Weights of a small mixture-of-experts language model, trained from scratch on English Wikipedia.
Size: 13 layers, width 96, vocabulary 2048, 5.8M parameters.
Experts: 40 experts in each of 13 layers, 32 SwiGLU neurons an expert, 8 picks a token, a shared expert of 64 neurons.
Below are experts of layer 10 (counted from 0) of a mixture-of-experts language model. Rows are named router (the router's row for the expert), gate (a neuron's input weights, with its number), up (a neuron's input weights, with its number) and show model dimensions 0-95. Each number is 128 + 32 x the weight over its row's rms, rounded and kept within 0 to 255. Numbers have three digits each.
After each expert's rows: "comes after" lists some tokens at least twice as common just before its tokens as in all text. This comes from a sample of Wikipedia text that the model never trained on. Tokens count by the router's weight.

# expert 7
router:104140148091089146173119156116090137102162112114112116130149120187101160106127126085202141137148131078195117120109158139087211032090143165079126150109133073098165163129129136123159159107128108103121090133100114150087134142172078094141166152206123163132114129156164111111110093176143138182
gate3:083184127116128136150141116132111144142149183056092093122118142178116127097124047135074171178112134082113147141112143107126127089115115136119125110102161073116164135155154129154101096098146141158133193166121115153135154117140057082168193167144146182105111077202154182135140100175144144173
up3:130143127095098117102149205102145088110093109085076171124171118177136187075166148190128114094113090157114117103159154144160121118125106167136166108109203154115137164126101194162131177145149081145187124101112161089162080141133122197115152092118123103146049096144135164135164104122152128130
gate4:099158186134149142118119161067101096072187114144119158103110161126152121133122114098073148128100160089130109095186097098096179118174082105150130113123132123086067153102127158102137148134184149142146148089115131157137150140122092100170118161189114095089077075161150082092086121063200100154
up4:125111098091153092117130137152055115193106142123169118159104185153097133139117154156085103172139128128101089130067168118135053100117190106125165124154201093070180071165110162102184134147128121096121077123168118125170137105123113146170138132055098122103130108119122085093092146145155116096
gate5:088120145101123095170114108142106189143138139185106150123152181142126182107173186086100143062115102138164052128156136153160081116133119153085087127181172103161139146107110134075143063127121116094126119112166104147116110182129092136079194096129153134146079102071158158170121120160169152151
up5:085080065134101107145166110111052163136095077174093118127117146113119197151137106087116144125160121104149189087147125138092119154127108074103123115122132163126111182095149165090081064130148062130189108194120127122102179145132114179092129185090139130140160138139138153185149117160124093152
gate6:103155112087085113137125148130115073111075107116124127126137122156101098119094148064133159222145073124149078111132150135087111140121103176151142108092167071101122101043141137103094144078114111065079130142081105120086091125081112142128172114155125079106104100160113127031123132136116116105
up6:144113213125113171107170105155136145124099095157119133192173119161158163084131121133064148141161072076155155134163153139145156074082123072112094112137091115127143141083094171122155145132117121116107104147169120150073102128182114163108132133109098119082124093102077091172090087156220119116
gate7:151131123105164129170132162157153138102137154098147140100141200207059153106120138092119133139123110167152064133072150190188142102119157138091126151172126127111125108141095147103118131121145131158136119170133120138061153152072097132135119164200109139089205112126078148095064099152111197137
up7:117083109143119152119151114122110148097077154095137127141198145158143139116131109161137180112127093131097097109162136143061192161134103144131141099114156146089119065115107095190162180094104194115119078144082088119108224147102170146153089180079082084110113129100104123082104139142102131094
gate8:151155089154086188131143170158125119157144214052148105167129128149116121061068130118112079128073151068195167146142125132153107133097172114113155129127096120098106105137094135185182157146113123085135150127112094157149140140142143125184180160187140174108137136182126160130097145132158162167
up8:153134118140168095153142136104093118126104101130110168121151107076129158081140070128136113095198094091117158177137107119123049132103114126154151154136159072155139120182159147104175163152104128158118215144157133123131143105097111134104109164111192068170155217187144147131130127131056117137
gate9:091086149067093113141112130184138152103083128144110081114143151164079168078161184097164102139129145180153126160097131111096180068161135113096170161145171137139153161092119129146123105103108106094163155140107128095093139139190164143103096161184060125169091149174172152176142084145145129078
up9:122146113076155121188152146161136159134108177133161138101202149087111166120167140112114068093125135092174184216137086098120081147133057164153086116139124087138119130115103139117132133154161117225191092099186122097122144143150134121113128126145114095134146117080074138123114184111124147133
comes after: " ", " |", "0", ".", "1", "20"

# expert 31
router:125110142135148107148111140143159156137128110082156142197116134172081131130132111150133183191150086103156173113126146165092132083115153156131139031116140095133118112116164202142150161117119083131161048119153109141077132156145039129150153112098159099113089091128163165106163080077119171140
gate3:048135189143100148139121057160084080144111115143099137107106043076123057096144114193057147151147088100149127127093100086143121080155113171099153134171112138140102101078125145122177121110164091134142079106127128128136110108138119053124145114076071118114110111105158118127113136114124096099
up3:129162100149140208154165138140151172154125151086115146106098157152125087113082163088121144154113053117194102098064074156052118145101157092167100161146183105116126093102164096175102171144132160148144111150056148142125117151158077091120111151112103145118155161117127143105180114102096169104
gate4:147146110111171132117166110167110167102136155103146121108076152154013120129125113117182204149165097155125145104108129150148152119140156155161106110178132176162198091158133209138146140111159130165130074183182112152103119131082163127121097162101158145130164147170122172130168154094118125097
up4:182112127148193125179113129136132105182191131166095112154115130092176073138157098078130148152132117101141153137101120118137101149124090145089144115158134113124137154140067143154130165137160176120142170158123114177129155121058072098189095093118155167121037155141153201148128141081082099097
gate5:138171172111134142138084125163166158168126097135116160128141150146109132090135180107103207132088153125110113121121102103086129174111165163132141070152091083114140122118128201136120165091226143117063153166056135168127139107112062159123091105105081142114086157153150124106173135117126165179
up5:129168140062181117134138113116104160132119166157102136064130091150169127129143122146080137075118117140131073141137161087078087051107101155130107174072145152106151123124123159091109101128143129165176175162055125101120140108122129093137076090064127100160099132041143072149083156115114136145
gate6:053083123158167099109150108070142113157121151103132103133172132133132160183108098173147096135173152070165131094143130153146171096063148119118091081173151114141137182135136147132111089101153150186182033106085129106111163153173123118155166084113100145120087076132148140115140099123183105108
up6:110143156113166179205164129125091136130122175121145203153146148068090184125089172056097137189166134121135156179069091122113149118127109100151131094125164120146113179146149127154134122116151136138213148121153169121085156092150102145118111179086112151158109153117171116132105156131198161134
gate7:136143160158085143102083138140096150107204160165109150109167100141108164127110170151129159134125128119105145121121054126156116086136146149126070141133090112146036118086100157099166108071144133082189122099069136069095146114127132095058159136103163068161113123097170129167093142134167139172
up7:173096113135143112112080113114190161207130072118136151152145101137113124122094094138171083107096131100167149155127147080068093057137110104101117077140167109113128143116171128130142173130099117145104089156123123170114159155098101101105108056111139166121093096119073143194075056129171170122
gate8:108072168183152126106152156147180099072118127152136101152216111108113063170142110122125129097112147101150101142124146156125111139163146185086097065121130082124205123142159168117185116157137115099165086195079141162183152127106130132122171145124154106121141148118068101121076102106168113157
up8:107071147147112138115141167171116166161171156097106074157162133144148120130101119096134142101090134125166118098127140047101110156214091134151168097117146140196089136131150153165106192190196146192096121082188088125105140168114127107112118097121164109139116100116197122102116108145163110132
gate9:077149100105137166127128089147168163147102083171176110198112038146137164149123105173153175133133156140085156138118122076111153106102090115154179115134145123118082137106068192151117121131076088155123053134139133184123128094108134119179154149109097127144111135135164164072185148176155114128
up9:157133098124138122098139124138127130142123135127123155141143173156131144139163152084098121126128141122089110106151161122223054168141142171167110141100121149134103143176165107144110142154157089109108096139229136040179130117119128125074078092221145162107148129154179106139136149108174103186
comes after: " ", "20", "19", "–", "18", " ro"

# expert 5
router:122162166182132146125097142097113133108168118113141153127123081123059109087168146117153180144109181062161125095123148121095142080128142177140154119092117123137099122087110081183198041191105119150124156165197164151117137103100152146141104092161088133110118100208108126102125146114170128101
gate3:154140162115141109142080151158159118131142092159129169135154169162125156153175109110135123101110125084138109082087108140156115074128127097112129147092085190112120076102141123136139068197092035126122170147139099128092145155133113106086095127095125175080060135157109179062068081115101164147
up3:174073198103061160134124068156117112178137127113101059094157138088117139114109092138113149098134103158079143128160097129108122035109151158117105098092159126111151130127099141132161046103146119153069106136153148107077136152179179130121077103145132129125088091112150100157136098193131142094
gate4:108184123126155191129125159110072148119138168113127191112098124135133154067163116091103145130085164160179127124166180109135120147126066112148125180143121121119111113083125063156159064163127125128091111145193149138071163115109175131187127152089149101075112137121174202111116136080126079108
up4:151148058090122108157116154172152099120112152129113134113155069151179137116128192111079096150146155115125180162161135144076118112167128090103104135161093036122177151066121112146095093164087134150086091076107112062143160146117150143109075128144103190152160131102159136131085089168108135153
gate5:144094251121133118080062134131137130133162099148158124119113116135115138169178114129175186120087154106131091154120148171076086148080115125167147100058136092111088113104077139167159156122152083144127132146122166114136148119124147146159162094172118112151113084156049067154122084107137142138
up5:097109145140123095146073131079116069118104066169105174078132153100088111149064083148108153172119155119104179073144171121119098080153121138110183149084152121172125130068150119111124109117147164111041098183148123157092130118094151194144097148083146165136105133130106167113153130092171119103
gate6:061155081123115147073074109132125062170114078139113139082131135121140093116136075107103145141064134106156098052175124156170135058115078104131163176191142089093112142121184152168139150200136100182118136146167136114155110089131163132092125151170094104147128123129136126130126109147145179135
up6:141140140147151089179162160053152110098138132195148164139108081044125150144162141148096160119095175135111162080155106138098156101127188133165098135175108108129099132138138030177133063139132078082144127144131132137147112088125111124131148144136135096053138159114134104124137167062169138135
gate7:125108190213122174107145135125112171089164143153129156137157066117176120147155138114136120176112156123174094154162138130186121108106162063118127153157116108042090164131150157105153072197163144189158167140063131138113109096130089154133138118117133075114148099109072154145148105154104104125
up7:134090111111159135103149194084124145134086122111136109130102101108153149079123168153131136118166180040153126087171112116143120184068158159131156094132138087140101075143155093185130103192142112151189077141131151140072132170111095137134132123189167082185112113137106146079195122111134105128
gate8:177152127163084122153096141113139111102184140092063112152111138146112109135129145112113143093145176056121106095091119165153083161168197165135149106133155107157124108050134147161123101162068156164137127124192194124055146172125119110054150129107130181167113173122115169152134134143101142139
up8:179158123098136108143134128126109073179145060139170156157127188126157149115168109104049148142113200163114105125111140110132149166145136181127142070098111104126201163115160138169119116146112109144112096168114167156171154131084165151125132145078121092116079088100085120162127098094075085194
gate9:123136143159127105104160124115120063098131124140189149134097105187048131132192076159179108113087100034132130122114106147155143206097112157102138115128137136132199151154128123087125103140090129136139108179189090150134081127156115183114132109101091087116149097197164110103148157104110141131
up9:136145151158150156135142118135078108130117123129085173108130153119099128170136128128113166120128087187184132131096184127147132164070093096065114197147174103112067119084142095138115171179161114114128148163112110092141100181162115165088079173111159108089179092154100166187119110080186115090
comes after: " of", " in", " the", ".", " and", " to"

# expert 11
router:103103087109151162125107158142099151152094139118143116078186114194095161199145101032155141123174140087165149101150106123094210073096158160072119111140138135101122148094123110129176143115147099119121108102175142122067079127174083166126176140167114129147123181117157148148105131095116092113
gate3:060133079123145155162096115113074134120125068122095127093141072099112142100148124085191103116110097078117099148103076153145057069096123149132147132155102085104145109126080179184165100102109098085125135100156137158135142125160144154163151093173189129214142131110125165118135146154121089079
up3:123070078078120145152128149138097168138081083148102076144086136157108179108167154095171146119126120107120155139123177113180123109103167130168061115123146158118109088153052110132095085135181139114117201144167117194112142179109139144171077124146109105204101136090108120154110103079153147129
gate4:136101107112081155153135149082115118091086118145156118133137098173107155111136144059101070134178158116137159178128177189079107153103156136125117103100122066172166172114164131111153151118147098147156177164123062159059131149149075151100141145139178084141131106140165160141087080101142065084
up4:145144106062094146111119136106146088138077171159169123134151123122141132112162104114153103162158152107100109116093179109129157154176111186077151119220109121083111149122092142103186152191152106117166121147177086114164176147095103107140119092088111101053138085079079097077149108120139118089
gate5:069119131119125167092110134135087174143136083113132099115146133146170148049146130143125088125184123135130153132078106137146080111138108144104104073180152143101094079079132125176189108070168157148192142103146092112071116169139162133117120116134137084115029099114131084135101118069092128100
up5:102146124113142081133132108138138118158173109130122122174127116115072115149105090143169129138130125181161142101105142107073070124133075115131111119103186116160122186119096149110134133103098150110082129151181105124103168129200098173125104118112154135034161060140134163196146217195124131146
gate6:143171105154107146151102183136126097166106128126139162117135152121080149070087134109172134105112127165166131088160128154105167108134168189053103136099088133146149171112103103098139166096115169120088097139119107104060085120197112151200132162143169113210120189137115138131157116103139158067
up6:126165104144160122124090111056170157111151095063192180129151099141125111198109122159083113142119122147139137125067107092114158122148161093112163096145134113076114115136063182170178131107110089137172129135083107114168144114073187117163087183147160190146130116160112154114089161175117127137
gate7:158151147127144111208097171115106151108172124080138106075113119118071146122080097071116134170125103076167159110075120174117132161205108155139187153148176146158057148107129120107149113104099087163122169132187125101106125139103104150100160173138076079106115141129166148123098076113174138137
up7:117153108126128107141089208181129118144155109130052161080143112119114123122158094184109142167087074103155106058088142145055104144092126131127117143130124108118185113138162109119134096109104136158128108089109149118049151093253130131109057106104108152143138151105121103137119136124154113139
gate8:172068141133118137099120135165110100162087095133159151104164091126159148145155173055089139113129078138105169139149128121154163107084142130063118094078129094081124157141126127178086140110110194126127166108144065107152142141088044132154061133204139162141107167111140167082090105140124148130
up8:154120140084114172102138143127164136139097108113176078122123148125133176122126149091119070097131102079152154096139110133117149118125141153180101158158131222130110065114127127180103135114114112176138159045174137131079171150135077072097172182122046153165071101119141149109132099149135090132
gate9:178116101112126152130131125189055096142149128110155090123153106153139139146046103105136107205139140127135165160126175104131145181071138103087154150162122137106130111151189203138168125174162090142139057126120181151063168135136084182118142120114168138139129126156128138079119089095096095143
up9:114095118137083069064148080120144065086116111156065162104142164087126067154149063148078137131114100150186092117152107130160151130144144149153114101078151122169178135107181122115147172107146099130114125138162164114153053151061104069112166135124136112129143085091114144129109091103105181136
comes after: " ", " |\n", "20", "19", "0", "1"

# expert 9
router:174124089195128142196096118138110127136113157104166140078140081205099159196192056116152168125166136125133166124152107078086163097080169147110066136158118113174144153159131123113183163129117106136098093079155139094110148163162108127155094111147148184116115124135155070107120135119152109121
gate3:151125113125100123176132192093107076097098107140106105116091110175113101117160146070110170168175119125178126132098124113138094106090143152142088147177154076150138055126125159075187216136130136126124120151143168089094127144168143107132161123130199152094081092121076080093062122116132118115
up3:097147117146131115154007130101062127110119160105083120111141170138163107147121145137162162149110153186107139142074123139164156160140131192106171117102145124107103116147149116157169148128150110152125128136027134160145138073160153169134103098194166193105146163124175121115148181156104119147
gate4:094127135188104122191114126107107181111147142176180082093110115208117128118090151114145191081132148182158181126098127091122100117128228117119148196127125181137149085112090162078134158135141143122144146138122145110142205125097128125142116122163132144135154106176119121078129153141201118119
up4:075148163156157121174096133135109164115157098110214133130168098166100122134118142162136050138149156110178132111115180174118098104133151149176076165176107047151140089123117129126120093119154151126114163187131081084126124099150098093158051120148107150144137162119143111063078108132077139119
gate5:124091129142082154113122135096076097140093115138173112115076117142136216133107115135137150161075130193139153156122113153081154081143184176087087134104126132105116150094127140183117128106124144138164062093169170169122142139157072121152036120083132185121122138175076118090125160123147159094
up5:084131111164110168105111208148109131158154155171126133129090180130095101130183100156181101135148196155143057186162153162153137124155100178116092178182122085117141168120157125137146141190115108108096181174155120182130137175099079132133131093128115170086133151151156114102116171127089107110
gate6:196098089148171133117095180140136113113129170177121150132168106150090165121108104168107153125152126108120190089100194068133124083112140162061125149167108128182122140143094144184120162068200163095169087057106142128096134091118098101074141137133158185130156116148141100108144141137131150152
up6:120138156185142128112142159162106087114128153102081121113111122133122140154088095149166143114152109122132083148176137139093102144185134224150068086183162086151104180120195110191111161114137148085139165177162140168141153118120117124152127112113095076114158097135148181111163128175212107154
gate7:090148085194125085104125155145078097129095101095111140089135122172144175144186107150146145126185155151114132083207103121126158129125180103110013175137083085131138105168143152151139150104137166150149130147123083153146116139124153116137097177161088090126078172139156073125104090158118153128
up7:125062182106076135109068117127077082141114088105110092106142069125136092117134173092128091106194081102120109089154168112137151135130119108120143109173153068103094069107115097154176151158146103068133115134135204141112146126168151167156144090145126074119154179146128120095092198117149105117
gate8:077128146145134093099066167113116091082132179127129207092088080138085123147175072107135105197123132106145167123131147104107178123124139102096055144162110097159112056158149152118158130102106096100132113108121081078119167095151139089159103099201098136139181124138099128162087100103111131110
up8:134180187101154110124133114136178080089131149078118102067094168118133164175123182116149104128127179166093101175097097146101111175165130145148126105104120084133103139138136193115105110127123080179159140110177115126115139125126165178126119130144194105164131102058116169030169128094158106114
gate9:138181151127130121170178140095082137128148139142133178153113105170093120196133120148154204131180144185194128120132088115092153069149124132082119132127131075159095112114119081147127140096159150176158085082184097109055116165125177177118076143147155127103113137149169130120170120119190114117
up9:156108100194130147146185149112171061118182129107095213171110136119171178112121119164127087122124107183172131161167155169167130089171115106115083120097122120128053123075133155148117145126151132123168127129202132086100175106131141123142112137141112129078160112121151168064183120077122135123
comes after: " ", " |", "\n", "|", " |\n", "20"

# expert 4
router:103176145126074109115127158157143131097115076100123119072107099071107093094137146066118204135110159160121148130185149149133152146157158138154139164079060132087163112149173138127126073174070121121148110164148150172087153134133076107142162066082105152154080096132135071106151106143137183106
gate3:132144111127085178154145131193144096098149112138098107085074108112136080140138124098129177190086167129119137085153125158102145151141128112166148151092150159100152122141169106094139133113056068084196144162123144120098170126143186077122123100124103138185112112122119078126174144176225091118
up3:149135189087107093088154092133080103136174102153195100124107122100071121122115180050120123154120143109137148175089130156078141153171144157204116068125159139123116143173149137101125099120086156141064089109113088157123185136140099108135132146154122155046137173114098147149136121118148196151
gate4:105180170123124152122108152108132183071132126095131068089123098084069106103163119107114145148177085146134139160178092175113101162096154150123153148065136089096120114110126113111121158168119131173127093196178151142123123139048120189142105127102089110176122211125095125141116153158143153186
up4:113144078171087183136178143087188098153151106112103080185128146159168131146085107153059159124169099100127061079149179098136093140111100122108121133044132115185114089144118119136139146084090133163141084149113146133158128177122118170068107114146076147143133124131141150105105144199142162119
gate5:091071151079021125138121163090156172129161146129126133110068094093175083108154108125100141112145083145161118130140140087121111131150164096107134100097115094144143182206181131129113117164060199194187159139134147128092131141141117137118119131109072111150103120114136134144116140164068155116
up5:166111092122204162123117126105176097112141112149113138065071153142130122105134173160144127155086142134103148119114135157114152176141170213144140105170100053190105146119110163108115155161147102150160179086127117095073083167138161121083089138138121084184180118127188155132139112107154119078
gate6:154099192106111146153144134136150141110162084089089074098069153101114120134105110160096119166134124062148131155104100097187107203120136149105146127177109137070200172137139133176109138122119085106196162134088129129132070158132110129157123148090120177072071106128159117115123085148118125057
up6:153130146150140076122148153119136190079136095102108086111138175142124188114133189094169149115144178161070130096091185116121159118084101136127148113137134114083081160154064093158171113132127109114143123088133198119096049130133134085162119107060102140148090108113165140135178109088093131184
gate7:127108144138107154139154085122092142149130147132197115137119126064115102092091133066053105092140086187165109126118116180182130107136107113137113111078155104157074171181104182113122116144084145152143119113134127106030138149083200138113132145073123077143135145127165128174155170100133162146
up7:185116117098122121141168126163130149155119117119160167076148106189148116107085196104091169120153185106114084115121105112162137175106212116114172049088162123081110097130136144156185105120099158160096149138083100141123107158142119143127059127116128135173087115109139092143105131137146218158
gate8:132115144136146135101112121137116108101130104067103074102107150112100118111150133102117191155156193134122114148158112091142203190122144127213179137070134098090151089093160144193193102082127176133080109077105172113135181136123078140119177075144083096154141134125136112109109088138113138138
up8:140116146119108170148129159153160164151089028115125103144163135130151194157167141075118076162118082135126158136084168144125115129169155121127132195102136098119114133106134080154146186152110115156098133157152119123147140117087092124166114098125160127071183108100178164217116116182121053135
gate9:168102136131059089067082108103162124208142113146129069107116144151194121140117119081081144139118139138125124082215179092118150122201098104125143169089118152107099148105119077137101080092134177138177143141133125107084114164094133148124134110168142181084080120130116132120101070116155130120
up9:153179199177108068131126126128097148119143109080137131125111141174105150054121075121140104141093144153150115151154121137159109125027128170131128160121135117101145192150150139144170075089155195120145168150090093148129118127112141202099166152154175120127142082090152153099179168109142102089
comes after: ",", " the", " of", " in", ":", " at"

# expert 37
router:131186128130154118144152153143186177104134131146132136070113114155137153125107080000143161088127158110077136120158130118121178096115152106133140152142143112152122128110131144077169101099107096113099145120155138137136132108183032128149124122158111133098099119156172050125171119117097155089
gate3:125148125168181177152083160179128129091154130104137139084120085103067090128064159064143169157131116134149112105151176114145166113141141115114178163093103128149149079138152121084126126087122142146096134168152038115154143148140029104155094145138112120091088149191111097102132124111135088080
up3:135155178128096169168109160135096112129149129079091103148125102141107108140080165111100141132115123118131138173176143120156104192114152181120154147088103181124167126163161153099228145142132160107132118182092095124145047108127100107150151158166165097094043198150128159098125106089122163123
gate4:151128090145094159068176074093127099138159087126185163162129129099169169123109067149101180131167149145074124084121150059136142140125102144116167149148119144167081076125154153148082131166175139115137128058148157139124117158158055096138186111158149099111140178108135073114100086117125087126
up4:111106181117100131104186166094170115097181139087171132139080147138156085110134109156082196115184056154092110138141165143141153123157141136156136143163154118166091156047088094106108123104053164150139113108121134139120193134183114156106113136160157073128075125127109107088095142117143087159
gate5:139104049109151129185156133148134172169148131151185136070129089121103068140107066101179120114099164126159127091100124061114167106157107090110168164148050123135145101116145083090176109123074087168132155085159096116108121100175094171137133075121078166136138097125122121118101086149140118129
up5:070132186156179141135139133128157167145128153174203119051115086127101154114134105076144104083121137159136189092129124178121108187108208108133117138151134106085146073121135119105130060172059105109113101140112142073098149106201104114113118122152135164088121124168131112164119108132128147090
gate6:155131092173186081156099094144146079085122087176100138094112098139173127135108130017087157066099126073109169133095142143142143156113136170138156153131087151076133100091137123126152130122118150086100138133172153186091152136115121157136119108092068132095126121177147054141088133157179125144
up6:056129138101124077181180150143180123153102125106139133144116175125124079114142147081132160117170110065131162171116128123110140090194054128111075129193091135124138079134150110086154137123155101055111154125130127103186153140135111141118126155180134162139105100106159114147127132065147176050
gate7:089127105133131119152079170159162104152078166136183121160072179131130096114119099044163111153072057079144152101111146110106141101123140169100147135098143115115071100109098174137161147139091151128090196163159134127045153127180107109128140079112134140123067123124125123106145159148060130106
up7:102140096087178173109130125118123130158118161094137194189131133134187152071141083118105106091083140203133120072111145155171141147133130130177125107116179132133140103163157166148104110138169133181118151123202098183084126145158072161095094093114108155137117136096133178085123099125057125086
gate8:154165159099167146132200152118151112197158152164083184125082078204133071142132146139100193122120117094070119097135119082100134110151122146118073150072139104143141151061155164093132148115104127145187178119152114144156139169117072155158114100159155128129075133135120112077173114159128129133
up8:143202068096148128131114071128138141090195116140112159143125109111099185139112085155138155133112112092085140128213106113158147149094162168085115106141099121066098176068135088108093087107177146127059103115180125152124139176149150091099138118162145140139113092132155128189102149121174094163
gate9:118148065114155119052162167126160135121119131154061094159065140155149134151118109108144134089079154183089142037132134098088156089141165076098133110114170168130113135119151120146105135116124106085138170159117132114103189130129108109120159091134136101085051140087098080096167102171107120072
up9:124101145109147119157165130143116077146100053155098179097163144099168097134199104156177122151108108149112119099143131103197136152170151142075142139126149157123145124181110121159084175117121179065150132113203122157094070079147136116152058138125129217123140150122139105126093121132154078150
comes after: " |", " ", "|", ";", ":", " ("

# expert 29
router:135167138118129096103148160160085162097137129113152099149105142167117145085171094088156189097103116137105135132135106122108155045140153156133118058134090105104186123083150158148139176153113145137110078072196120178107134107125112099121119127158069162183101099087184056113093156175127146163
gate3:090129111129105101093171149148101150162114162083091132125091096183121093049165138067169148174113048062127144107122178137141131093156077145105166119111110092123150089099084166165114138188094187144130112091149121152140119095094101103170079151137084137171143101099175109091113120154123124128
up3:150174173058126079135153174105053155144098163172100132131142111203131095125161075117119093142109137116085173205115153149167158113124177103163138097125143140110134078107141113129094162143087144167161142192156119133134162128116095186111118152148107140116166094143124171117113133184176178173
gate4:122148126109106113185117127135081054128144119160114114157162109096058107117171151112132132145130118140143140182095162133111130092159121126117115097103135051108081141175155132212134107088164148120094104113100160108184097050110086208115139132130112179151090166123200118160102140169100123123
up4:088122156161134165099193060110068096120155174123132117094187144145101138122154125112155167158110132183121100168108095117152134092197182128085122096204103105155156058130103135137140110133142117108125137115101113166143147194157126107148142165107136155089093048141109162158108095100073159111
gate5:191167102102112138160086131124092160166096162121177129170148110140140093093146120109055172156061165124170109113180109097089167116121154102144124021175120081095112176079128172179091181130112116156133124144121118109159172139163168117154097156109121127114096148116140105108175153148134160148
up5:141141044118106160164173102125120151088109133064116091069099189116096106156165156101130096140123186098115150167123171066115138110118104120152095092078105094130124120070145162080124141141120142152132184169116096083148132128186147184051141073123096136123091096096114156123102088139124101112
gate6:163165157101133069105102142161138097134106181060140135112148131170133167136163186118125114074144155175146128130088169135114153104134130124137102130139110089183164215129129147116145183168091192163095145101193123080124117170165153171084112146143119162164117115133111071098097151107147196149
up6:148175117120126141134062129169055113082121087144051126156136158193087136146187139135054130141117122097103142124165141123146157090183149142061120124131156078092126152129180169118113128145138125102162143130076094119107102191079168124113138146128077104151149107138056085073112119117101122128
gate7:123157135139064093127177174172119179149092159136136140134132119051089100084120039134154140104120122163093134171154102162143065130140141120198111125128116060112136136117138171096187172161079114148098161045151151164141166139124147126151187135176123171140159117107138128121117156142130158115
up7:114170061131153080153148125152135119190075113140113119174137104117128121070050182134161142159099154088150129191157145135109086121081136067112112151121158140140133099100080117194133143176103124076157077150134154123112137143133113081143146082091149108122202107105114133105088160154184078128
gate8:081150164113099046090118106154085113173078130150173111112097147128131188120072065111092137184132109128160112062156122153095176085119085178085129089112088104116199126124137165145111138138120179115156090095195137121086161139127117111174079171144093094145104129126146107106106157138133123141
up8:115172123116103154131105149184155120108193096172078109132168158168078169155155131205125132109176121143121088139064135156093122124144156130099155144158087175129130091150154115122194147084104104078135205133177098079094120109084139080114162160157092091128150143143117179157105097110165124100
gate9:106099122087130156081129139166124115177182145248177192111156115146124119142181148093086109142080103091113109118103121158119111195163136120160128128095109081066137137136109180068115127113148156108122113138212142135109127099093122174143128130129091076138131090077135110091097127135093110108
up9:162129144078147225052153126100126143136133174161126163179138123168169161140125050138132086098149104091082108110131152114110095143122127130106076111120155171179119116080124143196190109146120116159136045116096174127122162135114111183138134145108149116145094117129174072143126115139136070120
comes after: " ", " |", ":", " (", "\n", "°"

# expert 19
router:104153143160155086108149146137151103069211153141127110078108102117091121157156089077190177137174104157150156142091139162151146086109156122078134168126139110099117111102186125147148104133152109169170146108140162084169193108117094079158122133110118110139101090109089092082083121144101214090
gate3:119105087163112133153115129112134144115172133163124064139079072126101165154151117088165147135102077177149148051134135132157203132078084152079078101106136095090099122127153149169092171096132118156197123114140120101118136104134166105127124117073117107085162086170063113126085169086113159083
up3:146092071101115046133100103077129172091042093125076116125108148135114131093136111148120123173143183152130125174102169130145188158118171093091157152074148157160183122123116150113125129167139133120117102163092111137094072118111109188103095070102146129125136154148111159168153186082158080149
gate4:121110159139133111129215171097115137141193121101154067118084154191143104176084111114136163135060158174134151145148080119113140138100145064108131115120122146056103092122178117104137128140125140129151157135154141055137132112132097168120145069090085115093145101110142107124100071167192188125
up4:080146142126126071090072103179161154118140105113150180137185146153132088118072083131146165135111131148112166123077112080177053088128173128085128201150118187112115058108103116132151127145094117085188145155122137138097144077096162129151111151148148091139096147122154148113109141177145118064
gate5:141121133062114160128083071134152109033112130100134184098124075136120102139137132134125172144152171160136108172144128135165099192152163112075139153122065114129149097164156096131135092078140118082114109159145121134137165144125172086134173129152152108123079097153120114189092076123149212180
up5:118081123121120075138171146155078175144143147119166110186151149122112146155183109103092165102136105095191115154145118122155099141140136104070126127104145133111105154198155077126110146151130149138129145117121108096137063091106182119092113124155103137118129145172150202178168211049082078106
gate6:122123163164097093135167111116108107173132130121075121089096175140096102132115166050198137122182122176072152137120177115124097120139100137103169109158191081134102102153153128162121107131107055157093130173154110078114190085152132072136135119093172108080065138123159163123097117134177131118
up6:088149072106117097174178152148129168122081128108170106084130090187159143107144097121098158097132117169128159123124155119195151076132119060093091120143108087125158150083155093098171107181147155179076168098127111100122142159147142149157183099068113147099135091093065093167156113144103132092
gate7:088134204154130141075096114134154068151135205149117093127116150090107113087150112115137144134118147147136113159163125124121093072089151170127127150120098112129132185108164147127071149118135118092148151077146096099107141174218163110079131168173137126076134142087115092103171117126162189051
up7:136139162119104171159181164152091171115124127150137087170136127158144149150095140129135125059151140101086145135136112134122157093201073159065131083110083136095176132146113118100125105119115104143031148125097135099137122115155183157123158125100060130105132127142223128105155179201111132098
gate8:135170127102178159096134168155149130148124111193142137083108093142132139159133048142145153124137089161167135104118107158143138153141131141119109160102151140074110183171180172150121179102085183111182114147147098105152152101118072039148097152098104090128080065131139139122079133144091185090
up8:113121093073123106144100130095140175150121139092097128160163107176157117129095108135122121157102114122076079124178097108137156064129107141096143136211171160172117180132095069092142083107120115094050138132123130122102118156155129163179157126129091111073169187104167180120111157165195161124
gate9:130141167160121116102148149108128133102137159156130144103113084153108134116098139149158183104109158128200127148074153143119115074136144114021133150132166107134055169096127104148165182115144093083167099064094168085161143109089129087121163084160137114120198100129112151171172145141091073114
up9:114173167133138095119082116109141114083085135155143120151125199134096103066115128073158097112139158155154140138094104144178130161098154120145125072143100104114181178120114114139117079145111132090109067162115150147089128151140128117142195098114129137146180162095099038050081073101077131138
comes after: " |", ",", "-", "|", ".", ":"